Experts of a small language model: 40 experts in each of 8 layers, 2 picks a token.
Below are experts of layer 6 (counted from 0) of a mixture-of-experts language model. Rows are named router (the router's row for the expert), gate (a neuron's input weights, with its number), up (a neuron's input weights, with its number), down (a neuron's output weights, with its number) and show model dimensions 256-383. Each number is 128 + 24 x the weight over its row's rms, rounded and kept within 0 to 255. Numbers have three digits each.
After each expert's rows: "gets" lists some tokens that make up at least twice as much of what it gets as of all text. This comes from a sample of Wikipedia text that the model never trained on. Tokens count by the router's weight.

# expert 1
router:135085120155131104122140101149144123120099154133158118139090132135154096100156102118094149134122110153110118135127125135109169090104161108135125126169132128144151103120198121082116106143116168120100091128145093084151121116133104124078156107092113104142107099114125090180150125119141100097155111097128106085155127133134167085158149144133123127108123110101150166147140139162215170092154
gate0:085125116136143153130114118126139134147089150166140151117103150091117088115112125111172124146130133105131076114120155119105167143140143085116106139148171164123151131089111075085109089120109114112120112177124104112098134130128162112125111138161124112122093148105093177144133117135131163138160184101146139172092128126108098149135139133128138150141126127103130154124129128130121139138143
up0:131074135139173132161151104114117134120122110096125129139159108116154188132140140185124115093154124124177126090126129163141093129090106135139126142084096115152107138158125168145171149126150130133126167096134136172125093111109068140130122131098141099120187145115119106094129136131153059110137112139115078125145126140092150083127140131119120114179145109145107157121148082112119099112125
down0:113136110109134096125131119144094140086124126137131143129146100084101118128110139136149150145106129147131164132149123180132143139146160074168128071094160109112101120130147108097137156127105128159124142127106139125147084105128112135132118098098125088113122167111105131128096141085139113119085122105132168140101150180131135096115109144143163114143095116121134131127108113132105159152143
gets: ".\n\n", "\n\n", "==", " \"", " =\n\n", "==="

# expert 9
router:134088100132123133116134129136130130161128168154120113102135134104127138138122115123156137142130172121069127114143131112134153120135129111141145089123137151164116138165176132095144123107086088114133137095185123149077070127105083153107146143090136114165125142098131139086150209154149152119144143115155142127098107196094149152099120121155142121134132109147148119093124106123062118142094
gate0:186151145146118132105103153126112143153090156103129131064125128150145131140148147145120145139103156147097118097101110114119120120118115123175089115153119117121118108135113126150141135176171131130124169111145112129123122177096162138137152140100182131123122112103141138130146113128111095124123110050110117150138086152117124131137129119144150123124138101157116132115104146149127106129187
up0:129131095149111169127125144126121118147111161128113118119102113111118150142143130118107141157095146120093120135146131179082131135097143121103086120108086141136099102152129128098139134114140139116109095116118148173135085133121133104101136135110179174150130106083139086128130131114108118129185165099134155110148115134136165158095145061114160145163135129125159105134103120132127124126129
down0:153131126092113090121141113131119120145129108169119136113131105136097123161110131108118096118144137160142117146120102072137151167177113158140135110155113100088074112139132142120143102113132112129120148126139132146112138136122146142180161107087146124145156131099098113123128117149128114118107117111100112115129094106198151135172100128147108126121135144118125177140134140112111109109185
gets: " the", " The", "'s", " his", "The", " a"

# expert 4
router:116132139095137148155143129125145152110084094147149122128124083130086166158114163137142094094120123105121148129133172098105100168128167124118169107110132141123064127123121101093084110093141098112096099080117119143143155121131154124103143127129159159130137084132153128109127191120161124132162143130175166141119109126158125118136122154137107185144117112142166097111126145093112144133104
gate0:115142115108162112122150116145105127132159157110110134139127133128131134115121112131097086107163147128118101121119150134076134141111165154144093117089143125124128155140127102131129167098067148134090152140157136098128133117111145163124086179126104139109131172042173113144100147115143104071162148131082155132130113129076169128116136130158086137159141161112123136163092150153093122147150
up0:122122123093210132118126134124108110116176145101109144144131117116138138118143111093119093117145144120124114084085151167053105162113150173158117132124152110150111142114116112124133175116101154127095141109129145113115125132118167143129103185140160136118160147080179124157120105096160105111166152135106113127134124117101171123109101114159112161148110143135138115160114149149109115102125
down0:107104199140174086151106151142109098164106128097134105163079167149093134145160130135146121188104104107141131137174145139161115118104181086104139078078123125122087109102122122107139108136128105099173104113114112136142155123112167117134105173140105104097173099130127114140137134148128189149135103137147107162106147126145099086154127152153131121096139123136104093134152142125084121128114
gets: " in", " of", " for", " as", " from", " with"

# expert 30
router:122154086113103165131115128098107169150143106132118115106135128147140124133105120124116136132145118115111093113153154178147112095090104134123084168141115123140136156140131140159119101134116169111143117126138148116126124134162157086119128120127148097071145095138087110140108076166149121128123170086100129147143117103149098119172154084146138073102149118123098121162118125138178127161113
gate0:107117136098123168127124181095088147150151114127100156125129150164091150143141087106165154128080118128092124144158100121141112082119111132125087137094162122096076105130096165129142180128084120128130153131144059098128132115146092152101156113120104095115123132102173067131150119099139124140133136124164122132126123149137115074128183132115115115161108138127136117155117161115157130118130
up0:112125168103150156136168132136102121146180193150084187123085117110125099098168142081115160134158145089141087101127132114148132124119166153123108128103134105122173113146132134103124116151161144162096139132119175093148170114137144126094111115134135117125098128084083160106081127112175139104129119158124129097091128155122110140149148146107084179139131166119126123114121147143119105125091
down0:149133100077132152116132136191135171146136141115108113120171117094138117121108087118150168116089159155089146155115088091114110104174142115124079156128113148124127110139100147108142131159107131156123106080133127136136170148161103077103135132125161111137115128142133125136143194136140134164129159126107158129118133140152125127092111101119138126138150113129103140150116136134132151091169
gets: "h", "i", "an", "u", "a", "ar"

# expert 3
router:099142141094130114155123132121096096079108111162119157070076102148128140128152144112165140087083108138175101138120117082108124121169127133150123116128177090102138128112119138087139106150088117141134139124148138148119154141075120104101143125092122119126139147141109124108118087068147144150125128108127130094097150108160132154124109164138144113148114114126089086082144142095115166138150
gate0:121134150112132131108109144125106187106162117109114076137149133161141132127131135105146153165122128097150127108136159154125109101139103117139112172117122148153143151157108164169137131159151102111076128105091150096149109124146147120146095158096149150132133137124161126141138178099116115094161123134092129123122087116152113121161155130163151180111125099124155135159152107111168095125138
up0:135124182159154090153151098124133157130140155133133108140082155153159133143151154143121105097148118126129108089135145139148129135087087110185084147148081132105172139125158123137142089175152155151125113090140146117120146147159121135178089140108163103143118128110158108123111156118127129090181132141138138084119126122116153139106104110149146156114162124164138115122109071128145105091126
down0:101104127146186139173134133117089158117096146127138110144121097168104100122110150099109112103104161119129151143098139172155071135172152120078086132099112111108166121100130121115105112126143167157116107110111146210113161132115120166131108104125173120116127149116154108155096158122122112140087167139126174131142131157116149156113133107140128129090152117112160086151132111126065115141113
gets: " |", "|", ";", "°N", "″N", " —;"

# expert 27
router:116137116145113138124077143138130112118151147117114132153144147128134137114145139101119160112111177133149106112129141133138129126168157149100165107141095087135161184133138140121146112106124133128171146126143092138119133136110169108133122145080127144121132140165180094121142152117110159124184114169166130156113105153106126084130085123087094089121167130149116137175087140139112112144188
gate0:163105123133146114087104143111124116134130144134097093150144124148155120113130146105125091136116124110144122117162144133078129178157113102135156150111128121129111102138105114179133086072151161160162130120167081126109159117155177116071126126139112097112148112147152068147145172147107107089136118069158123150136149113109139149123115150153106138111116162092092127124076144137146170086094
up0:117129127114132124060104122104086130154129158128110102176115109161156112119100129121107123107096133164090152127132118162101070154123092119150127095130115145147093124154109148170142101111163144141144131124162105134105122106112178147111117130086128088139135124120134094180127126124109143150144091099131157118147089142077159155133162109134067131140110163108097145116076117107102172133112
down0:119111118136115156178065118143139157097124130132148132112112118133117146094141123115158137115152088130100144135142120108158153097119126160074139121084146136143154102136152133146126126132176099111173133104151164122122135111126116170139140122171093121126140109108089145110108150112120109113151119125142138165126082161120084153108120090113102117108135130069070126127112124093105112139111
gets: " a", "201", "200", "202", "199", "198"

# expert 5
router:123107138141167181083154141119091129145116098096128120135116154135130111168124111101124096141108104125120131150118136118128149143136167099131143094140094152111135125098088132110096186160096133145146171103135162173129140134137093099163119124154169147146116116133144162078140135110165116135124127110153122079141153169127111111150109147116167149114135106140114107128095124143078129117139
gate1:089136117114156149134182155115130130153104103145159074121157101109117162184095140099121147098130113115149133147159082110132190150139137111144154115111173132150143121104165119090093112134133103128123132085132116150118155130118127144114138159164150137125090163187123147120155130147136104145140149101153091127134142148114146095177090148144128109183123114124097095171132105118106112155147
up1:105122141135103065131122114149157176179113168138140127094112119152074164116092125139092166155154159115097149120139110131158113163119132137099108094106120118162104134122096100138142116125116148118110126136128110141144139124119129118140117092113119106131130139122151143122152137104120157143111145117128085137118126108219121125136135104114115122099124119150097149093108094091117117109112
down1:117135128101131131085115112088110099108109098099102148084106136096096129117167103100155113113109134153141175160178096128131160130129133140114139110111121148133149110132117162162133148138138095115181119142142108163132085104126095175143112124109136145078127115109158074120100104086137107160115124120106137140094106146129147148131140170134113122128129125136093135115151154128110132173116
gets: " and", " to", " by", " with", " or", " that"

# expert 13
router:133120168136112135095152107092116141150134149104111112118128084133160125158126101097112144160179148167110107118124109075126129168067135159164164117086114145141112125134140102145137137152101056145146118127121110065133145136109145112164095140161115153079187080138165109106134112087125095184099132120120125122151135110105128158133131144129110134133154152108131126168102111106107123101106
gate0:111144115188116090127076130090076162136077135131123161143134106102091181145118127109135151099130139125092108109127076129143147108144151062177119134111115106161134094119144130166093183114132113157105092126132174096171132127109085189152139103117126107143171107114139140123136113157126103134133121097081119122135140109086115112165123131119086102174141165129144141120099142130176097187107
up0:144112153130166116153138137154133108110085126133173132122124114085148104094122135089157104082096134176137112171114117124116149138128135133088099114129131176090129122114148160115143086116169093140162128113119107163109086143106120141147118127128157130154102097117129111130133109139107148124116122116099098168128141145113122170131154121105131079112116084135139152136090108151089137103122
down0:103110168141119141112133092114135130125129122121105132115114124132153132161103151134092107131131154112125139133150118110109115142161152181170115045130127169146117080124138125156129106121136144148111133157121127146146102132180135131143149115140149138148141132121152179150097119122134082140119140107148116165154143132173118137162153131103125160118149092103122114108118155081105111157122
gets: " (", "-", " \"", " un", "===", "/"

# expert 19
router:156131152134171096121116130157118161136113132092129078107120168138074122168124138168169140111132113099109160127112110101097164105155098144133104142132117104145144123145083120099146127117128102130147116156094118109107138148168100136142145127147133137147113151149134098123136128126138118108122111088106136109161158095133130156095136149092113103126137133111129067121142102151186143150183
gate0:145131099118173127139096087079116153134121166139135142176111153119137152154145130082082119108145108131082130150075149118141148127116122138134126130111096134073138154118126092169133110139151136179122143110120104139120079146112119145105139142132109139159106135095137079126146125074120147114140109110125134154126087080129097166133155154115105136148115105098100197094159082147145130105140
up0:146109094148128120126132143130132126119134114132109152113078086117119136110118098143133085151111165093107130143095146127106133124141072145072150101107144106115168120113110134125133103151163146141130169142146059188125121136112098151136157099151142099079130157116134116171119120143154142121173136110123113129129157106145086139110139113099143101147159148131127116112144086168122103122167
down0:129086141160142105135105081106129134137112118113084115128132125137140144117054174125134149109129141092156162153150174172077118129115065106133167135163111116100123133147157110126141087130131101153159145126155123120154115116153127148122182106147124135066126141125134115127112092129142096095134123149140126170118130135128132140122125131140091137118111140142139053107165086138143162110151
gets: " H", " S", " K", " M", " B", " L"

# expert 6
router:099141150111103091159130125110128142118149105070090138116135141100111148125118139132139176141108121098133110099158156152090081093147130116167132183167135123135158126107124158098132109150108139123163114166107149140111162137081128128153100156156152118128120145128149151099143092112146141105107105134117101132103118109136147137118125143122151103112125117107129110104110103119144136184126
gate6:108140143168166134164115147117115124106161073142159155125122156122127132113143117136117120117128114146105130173162156121130156097175134103163100175129163147118155120122112142117119161126134081164144120143171182112150085077113128103112106148113144090149132143122177103107129141142092103153123119109116123145108111135106118150157127135091149133133131122148188119117151124111160125135136
up6:121130095091119105106131131116107117117101150153081100138151124129155096119109079128113137118139140156132123084075141124111120166146101170127146113116142116120156162128122117154144095151141119115143129114155117118067133130109122163157159118138116174069134117140088151159149140174136183152142104124116140142131134123115170144122122108112123092142101137116125129108089131165125107134146
down6:118134138139113132141155097163137052130113106156131104161122108081119128116182136190116152129131082178148113108132135133120128166126158145166080063123118114117133125150114135147093148158085114097125119114145145105121131135163152064159146158111139098139125148129150119092070129159129155113069088136146139129136179111125109112123169110101106103132101169146154123129095165087097120149137
gets: "1", "0", "2", "3", "6", "4"

# expert 36
router:091072133129112095138119124099145147128153102159121146101118139136108146134130143162137120118132119147104134140117136128149134126178119128118126128162109121181120090097117130130134129159120158156109136131093141027151104135119130114129118115088109130114116137154176131111121122155110154160129111132096142123146132115137106139124144092175122098152098145160129109098134128172142132145152
gate0:149144143167134122119088138103061147173170115117161134125108071153152151100125134117131145145111198125155087107133145088088113103107135172110098134075118114140105136125115102140149105106095080141140107138138096185150178112092157152117124152117080120162092113140105117096123146115132102138172153131103094117112113145149163102166162173129113155150091112104169155116138133120161151143120
up0:122146129155130128136130129128076114151192099137131126114155141131108145148102127137154135149116120165141133086100107100109115110122163184140124131101119112134125179105124133134146115172141105121147133085133102119170114134109156154121149127143130149180096151084136131172127142123107074123123161105071106093131114144167140113132151148131114121120069107155145150111118133167145128135149
down0:151134152108142108118116118132129119104120091146208134143135124128187165098140123145125114153152161130101091144146139115104107143130160117149184122118150172103138141124126109115148144186137112164130119111121136124138100148146154116170114141119164162133115131110138143119157122131123158139129133115124119111124098129107153100091135151132111086170095161149145178153154094103097172144108
gets: " B", " R", " New", " W", " S", " M"

# expert 16
router:147134138178125140161145149095158162137137123121138136167158068100148127144127124158151106114141134132118115103127136168104112132123102123129139098108153106085086128107156131146154110138104146131128121136088121141094113124164131105118123141145126161163118126124170094108134053114104104105164115117131115139109084123123163113101141122120117162180146132088110095122096158119125116140159
gate0:129129095126119110119159105131122151109099115109129062138135087124102146169141123165140131125123108127181112144117139142126120111117155156115148146097150106078134111115135156127113136147102146095139164112139088164132083134138161153143161112127097121174160088118161166143136147140085125116120109129125158150150085154082139154120133150119103155166070139097130129086146110125124150101129
up0:084088146123144149125117155098133107102155118084175158136143107128135116074151154108106134098140113151120088081163134133127114096140118139123155150143126098110157130150129151109203134129108104080125152161121123133134127156142087124102114127118137107093142173109123112129163129109110134148116136122129080104148152129164148119139136148118080126151092161154102135102155130125155187159107
down0:147146118123086160149132116116153136135131160087131115130129134150150124140067113110131125209175155093145121123125140117180146100138129119141095162127153156139166117170134121114116143131184147154154156098147109107157119138149130155087131132146129092128132117123121116153096107127141136146121182142120110143135114067129097151075128159182127124092118136131073118128116122125186143145144
gets: "\n", " |\n", ")\n", ".\n", " re", "==\n"

# expert 20
router:191134148173121130174099151114148119135150158101117115094136123125089117126089108138170074163135146113157159094109115080108157109131112147096141147091128132147107130115144117131121136133141116181144144134127168140149166140099094137142149121160148120160135174124095138149145087176148126123138105160080156090140151126141135101134134121101184160149164162114163139131130105139175166111155
gate0:140169130126122140119083153137136134077116133121089152079078139131159135164078155185153120102119122081120136146139136123091169122139125127161129160100176105128173120136135067112092137179112103119145146120133122108130158125098118164126171111128123114144149140116117156164156117139079140145154143131151097129134134133140144137155168174196143112162159075120121173097138126128202114107149
up0:163115149104123120132112119143147077113105133112110113099147126142141122108145170188127124105136135139108166139137184113135157137093119120122131137155144123121142125116114155102155152173113126141116155108148116124145110114123122174167135133134102111121145087150136158175144114187107142083157133153135099106112131176117169098144156147153116142109143156126114094155121113180185134101139
down0:144127143086148105124145132132103125139109094147139117136144108147142136123151143122141093155141078137129095138082097114139090145149145156119148110170121097177203172105111118111115135141157130133128167140113154130119129148107108126111107155127141102107115116108161131093122115144156136124141161114142140147146118124117153127092159134134124129130175158163129150125103135125132122125129
gets: "c", "i", " St", " c", "a", "or"

# expert 31
router:113177136116108160166128145138137150110147122103111141169130142141161127098123119160103193153128125120117088158126129156178151161103097144152128132090086152104153150136130182126143124138153145145094128100098151157120130107063128140142144145113089097135087162136111159132126131146130126170171128105147090131121144084119155100125158134151182108091148117098127170137094093128128075102149
gate23:110137140108100147168107121124138111142117068117114132079154152135116107182136124090192136168142130145138132144120147164134135121116143123103111124124110165148107101156140113143190119161155154131128095090102125072134108152137140134138128121139120131108110101086131134165168134138155110115159146116173129136126097169145168142129153139145111090117130169117103112160103128153108133111118
up23:112143108134130092136151172128133108099153146151152154150107094110116130142125159144133119123149133117117130152125127127103128143148142116150177080161151125090115122154146178145134161141151145173111135121117123154147129127138120151103156138139157116130122106151109159110151122154131141137127149124118140118123139152126073121140150120145118121159123145117121097080166169161119086098092
down23:130128097108159101190112131161143135150094112154116108146134105128114141174142112163141144124143093138098087160118116120116154138202151127141161172142168108094116113121122152096151163136118128141120122128132101087156150135126128108121111116142160155136130106103067129101157172131141104117165119081119130140110118100194083121177132117109115126128169124119138146113152106126117138132097
gets: "1", "2", "3", "6", "4", "7"

# expert 12
router:122099151125136098151131129103107151104137141160111095121151142149078160112136123107106068145137143118085119131138149111082111116156156136151120096092121143142126139111104134116126156100173082144152118083122116115100177090107115132139148134129134199087130173113137149108150194134123133158093131139130134106099112124134107109130121098133148141124102114145158074136124104108111107145134
gate17:137138128100155097083080177122145088146107121128169151100137090076079130149130154101171143103083182099143099118089159124150114129147103134085156139151111105113152124106124157105117116144118079128092146078124135106138131121162137140117150141087107113150141126149134141151117104132129136137181116115150112113094187125162087120151159116099116097153125117135122105128157159135185159155127
up17:097132135159124127113156125122169121132131137141074171153133163117150099156150103140126138142142131144154153162108125129170151132118160108190057137149119107112116143096143090126112138149166160117073120122145159088118115135107181087129119117137126139093129145115117121137098156109113117154150138063147151141142150184121155072106095133141111147065142160110148092087098121119140140133133
down17:128144164138127132142123115168156119133114106178134107194166137102150155118098156118120175159132124145150125093101155116121098119148161146123103111115075124124169139131094112108098149135179145139106133135160140093157118142155137125106141154114148154097137157138121188128109121127082143151109116125160117137087124112141110137154166128145125121082122117100136129113101132148108107106134
gets: " of", " in", " at", " for", " from", " to"

# expert 37
router:139134094119084193188144117155092087095087158108130120136131102154086104131115101091121151096135089108138151136153128142120168096104167129113111112118107141101124100088127152157113133132125123139164089158117149143121179145097111134131104142106152104091094130113155117173074161155084133104084161136160140125114117085142149154120151141116122129171153102112166093110156131126144096150140
gate0:121102144157159128122101126084081158104157109118102135111160093127147155117103143099105118108128082163137099081146150125125107110109120133084115117142148178121100144154110108104137134137141110125090116118146171127141085135138138151133153139158111109132142111130159167107115147068120084107153117099101088131096071163130153135152116133156157090131106115135115147129131115094153159131151
up0:136103110130070076118108110096126151127109118188104106102126138142127122131113136088120103124116109144124170097162143123131132127112102166117077090140127166142131123100131129100105136119137169145111109124136136172144124154154137096143131104123142129155126129129158132102106126131136139154146146144136127154086090145116067153114148095120170132166148114147163117134142143163093119163117
down0:127122120129096113098098110151086127106116128171110135104162126125105138153108120108099135098119125156132128139097140129073111151150130098128125109172111121138105139133121111124110139104167155126145110123145092125120113121107112092150121113098118144139123110128111133137122149134128133158146122121135129155123095122098119115140097111160116145104125089142167092171090124148107104136116
gets: ":", " |", "-", "|", ";", "="

# expert 11
router:128134115090049096139175127153157113143104101100152101094126137139106116164162136133169144133148137117128150098131141120131111133155103142124128134151175080111124114164120141134166129133150104126112148081089113154150169092122093154107173141143094108157154100145089165125137094103145116094141092104199154133129136154161143130137155115093148109086116152143091091100134093109124144166156
gate1:097119078152107081088123100140123104169143074114123126094147110150113152086145122131147156076138142112129115120126134141124109080147151132125057151136136118118120125145132132108110139138104117109103140112089092121133135143139117141132117137117145125113078099099110144164167108122132158088169138069124111131093138119137153093136150094104152178135129117154141077152119119133113175105094
up1:151081107159135123093140129107106081117127096156139133088119110139089132131138131173135166080134132104129151168179112095102116103117135133143083150180101148148143167105143149122127121138088112108107159150148127131110138130157147086124131134124128136084133157145124136153152106125111137095123122110119086151087157109129147101142142119147145126122136120132120125135079125119163153108075
down1:110124166134108097111185088146111088133124151146132127087141133142122156148075086161129136109147124073161110117095148106125106126128155107107100171116182112193116126144106107136124124148122157117107093145138122130083101139151155094109129127151096097143154097118155126103102113121074139069161149140121089091106162118136149101145177143135167115148104149125143109147095113174178132121107
gets: "%", "0", ")", "1", "2", "4"

# expert 38
router:101123159112130111193144125123125138131121101135119149102124175147100100158113147102130198124096127122139100143131095113138116121098097122133121146135143105096129143116161136169127125123146133151084110143133144162091104126105117144089093135116130102136148175102159127161147057128175129125170109120177117146122147072130167093153169138130125084115086129100141100090123096113105134108096
gate22:147155117148109132141091125148122156165120148095181162126114195099110129134081163123118180174153145122145092086118134064135133126179131118096085147137124108151130103094149092118146106119120115150084144107159129107175089135107165142117101102115100147140107167135172139117126144081126107144150141111128141116119109118117141078133141120132095149108062132140147143093115124102161146162110
up22:111157137156150132132156120103114132116088147167131132142120173167125080168104155119119196116119134111153129154067120087148094196150115128162087167076095113105139131107166126089139136129142130142150152099125154103130145149129162111177152130112105093126113178121169098074123101151122112141157132152163138123095140095153136148127120167119116142113114169145128127131124181108171168145150
down22:119105132118173116126116112133123150155127132124076110162152118190154163121129155129120147095090092104128122087155114130145105149123196187146119084082123147114129103149164117159157120097131124119150159185141077158109117168115151132158127171137144137136168123134089143156128157096171128124102100129131110147162100132144093134123106110149100153147158142153150110130088132146098110136126
gets: "0", "1", "2", ")", "3", "6"

# expert 22
router:066111147122179107103098138114146142121125093075139178122124103145115099083138129098077151152136094144146175132078149110104075137121132147100117108144162126124161085171160155102131121122117146106136174097101144124162117132137113112116097107127131103139157141152107132149140177188094117061124113132163118135095132129114154147150094098153106156153150148116150096167145084123125080122103
gate0:121152116084137102108084126105137154111105135137108134151061073113125129172096094125112135113123120125101128115088126132133134128148135113094141132122126134150151108133141159101116108107157100150129122123115082111153118116133117061171119107132141137140152137129200130169115122100152134144133135117173170115168123151194124158137112156158116127149140115121135103148130102081149124154113
up0:140117124141145148154168123115135131165123142135106099114131150131087131172077141111115154134140164149132149160129124124118132131134125134164110171141112102156089141137109154144193146086143113129101128110136144097122132134118126149092113115184156119108135145106106103112129144120154081161121117134141120152145101137127113113121180150113128145158132131094136162133150151127135071140157
down0:134131152146144112135139172150158119110117145145118104155153109126133136145117100142105129129085127154123112154165185078125115115131105122104128083066175133148090114165106169107158151086120133146186073114154105093073135142127152106131143096107094127145173156128137163141126115142146147141125126125076082130129140138138117105129147109102145156154128139137160109146128094122116161166118
gets: ".", ").", ".\n\n", "S", "\".", ".\""

# expert 8
router:122119145161107136133148145151126161138153102139145124146127108135108163114165118084157117109145165091126114148135096123107117169145106113108159149139096099140110067133114111165114107114137120133085127117124135068138092155124139115128098159117118136129118089119110104124096109127110141162087124123086166116097148122106135119107113101092084122151129086140114148104116124118188146104120
gate0:090124123140124165119152106156153182134175107119149130130163137112091148102115093134099139111120167123085167108125128103130117119170116149150162141150139133095086128145129064129145127150109095100142088098091108098174119150133127107061124167132130135149178144156132137100130098092112135113130121177142110152096083110134137129143091106143109127141118111125142095117098139124179099118084
up0:095143122087142133096142114123151153095149172138144153137133104119131142121145114140144116098154119114099112128145168141134058166134133122147164058131154129095096151161083104102125146143137099134119144134124148175141102101129169101106136121105118146113129088139084125126097150119133118094162121162131170142109129145128146148117093129160129121123081110132140175116081118094090136159087
down0:155094180123182131143119173133133123177103159130135110109113154063122153139112094098148137110112135122119157144129128150131121096136137143141138145139155122121125125120098126105104092174169107155139153133143098114099109148122112114109124166116099120148123148140201127096139127149152136107111121131086092129094145109158099129172157140111146165122180140137109055095129112140198141120148
gets: " s", " d", " p", " b", " f", " t"

# expert 10
router:087151115119155124123127086131145195112161121118129142152148107161129091098095146102148140123175134137125128116174135122116127105108125159110141125113149169143165174123146152138132113132105149121143135133123112102159125136137146152159116140145110091105162119137178150090108097133087164153124119133145156140157134100119082093119110148103128122101116131101187156132098111109173137121132
gate0:124144169165142111120142123126141138101127136127158101099141140136140162118143126107110173129132115121082119127093103079152155137109143109083096090113154128138144194147113138126120095126152102128132122162152133130119108134108145093122129109094126149098137135055148149106108126115141177105124140147128155132114105123135153138103152122113156155117077093104119076054124180104099154106150
up0:127115161131156132178142106107106139057132106150139118119137139188142143124168106118092171143137140154097112133117103099185100119154145101177109121146140093121182126160125097109085135124084096152150141132171112119103137153137161102134128084133152179109174124142163123129137128169097129130157129093107137133124134074123144106130126111094117118134153136122129115093111188082077130084129
down0:151136139110160128090117169134127151161145124110083124151092103137086138115123148100133114162170126157155150095124142139119115150109116123119143099124150102120122134129127138171169143140148125145140109133107104086115133096133093149122104123122152077111075157096113159095152116103162192141154146108142096153127159081103152150152082130126143091113139114116121162155088119151148124148154
gets: " ", "–", " $", " £", " Preceded", " −"

# expert 23
router:134144140126100122109136144164151149134163136125098139146145159082172117143139126134118108141098112114173107128127159160158135145105140116137132134105121181142114123165148130126140117138101138127119102123108098169152103120141159139099145147100138136129126144144112121094161040119117101113095113175152093114115166115092163145104141180164121087138127114120096188144147153104124122153085
gate0:145146141065117132113089143112161143126145121110128122123139117108123145126112142127162142120142153128102096113129139117124097112125087122122117128102134113142131125121043120144126145099159082154119132118149149130137135118127127150109174145121069145141166112091096133140178086117119130090177142179107142126145182137144137156179109122118150104132094131103101146121055106092138109113089
up0:102100077166086146125149118166151135101137125146165117141103165111107109141143109155124157159084126112152160189105114136135098120142110138124121085113126123129116086099147171101127163175094155135152101167119163138132143165111148135121109105147163132110121103158146122102137146117102134118124103149115142180108121142164141142118130126152139124139136114173149145155103147119102114103123
down0:146158086130099123110158100118128110111201105140133147110143144094133148123104086112155134155113124093134131144138106107112163124149096167136114061132076070133105121109124106165144136069101110127092162133134127103114108147176143075092149119146127131124135145135152125149123165119131136085137150113101125115147114167183150119146114145178123142157110149144145127149116169141138137089127
gets: ")", "\"", "s", "}", "es", " It"

# expert 24
router:106119086084159108158148101107133100139113101138166124089141138115126135109096126112124109133117177143094132142148130089095104155164133145105112136130152148123127186121093144109075095114132114133140142090143121104153124093129140063135082089124154122112092134145126135109135156112140129137101113134122110155125134098142106147147118114106135097116104151123080089159122152103132109131136
gate0:087146095115143146138175132101141113117112140113135141199135129116144170145130101132153122096109150154132122124117130138160112162128169111180095136151137148145122113106116129102096130110143122112145139125166097139095132063108157079131147115097122152163159160114123147153156123094128125137108090118112116160147109081100111113134142143143128132108131126162085098127082111119163113121138
up0:104152078101141102078139121101116101126137125142126103135115119110146129116156081114138147106109138130122146140137092138116089161151130148146149174160109103098113112125132120075158148134114112146130154135140103117131149129105110076106146112104088134128143103121122109128106122119137133139143136104133123157107142128115176131142102156154119120124083115131081137113128110120161096095141
down0:116132129152109122097119148164144147137123120169145140121143150105147134152138124163138131114122162154130107090114109137123072094136124179137128091137169147063162095146134124114139075090153113163145131116142089170163108148123120142166107125143105088161097149134102111145092150111127169094075131108141142142106110113149139157144156135131136093104142177125119146092137117118093110127151
gets: " on", " October", " January", " April", " August", " September"

# expert 35
router:118121117124105136127118129090103090160113122164167129142134099152149151155127129140134116101121089136145157142104133110139149112154165128113130093128114168142118145150138102116134139152125127123132146136136170176117118146126161096106140128146130159150127140127127092150087176119111163155151141131172150127135096147111133172151119143150118121138122079166172132148139134167099086150138
gate0:124130117116075105150125126155134082132098135107122141084140108122160124176143159117159124135118149093087073126130149096094121100115172174098110127150155130094068155100129146140113154130140122123147137082136151101106115077154125137103095124119135165120146130135165085065115140112115106127068093115135127130128127158130139147107129158101145095121091144119137140144102122159181094144128
up0:106145119110068063117134094149124089160077120147128112138175119139116130139140130136122152149163129099070119096128124110121115134109164150141157147160161128101104134106134128138113122097140100108174114111100133111129155112122125139107111140104107141119127136136190126085094114078140102133119104149177104139124120141115123176142157171108136106148087151127150138147107103124187130148106
down0:142119133101099133149120154132140150186132150115111104147139127148137149107162112120126137168103113121145139097120134141122149106109129111129132042147097149157142171137141098175106125126164080159090170134128123193109131105113164125119127110102160162126115155133131132127166137122148102110161144127180164153184109160144148140137137135134110126131108151149144084128153134134062094118130
gets: ",", "),", ";", "\",", " –", ".,"

# expert 21
router:103147170120147130122123141124101157158124152159121146095134187119147109145135148131157130117178104129162127143105112152106139127152093105136135100082150163153109143160094095144139150137099104123089134173110116158132161155106150127148091132107087129107115148129087177150187082115149123123136132187166135145137159173110122117137164165121107114129167126167164137103150112138095126137144
gate0:135123129073152096146127108144137154132106088150130117139115138145140142156128116140161133156106124104110148088111126166127142120151160115131101136138138076166129117145208132127130136145179130142106168159134133146130148128155145158063126145114155117121115127115162117136093112141128137145077124133192132174152101134138108124128106093116144133091098127102141119129101136110167098203102
up0:122103111177082115116120173125140123129129178097126136133171097109134096099170107120095106111155087153180087163149130130117119162131115108114166111100121112079126107113085120136132129126105145135172080115102104103144107118098107116177124138132111130169139092123103100101143165157108122120109126108087109087124142102106150118110131128150141118160120106142103150129147118151111178100136
down0:154153126124172129126118113130175111092165154130145130156142102136166113133138097122115152108135106120156103107131130131153129098103130124121149128145102119107122107117129155150139147092100112128125109143117137146141117149054133115115088138116124164146155168118114166155143109096131140126125127123113163168140118173158129152129095133156125077093155147162137142125156139088153144180133
gets: " was", " is", " he", " were", " He", " be"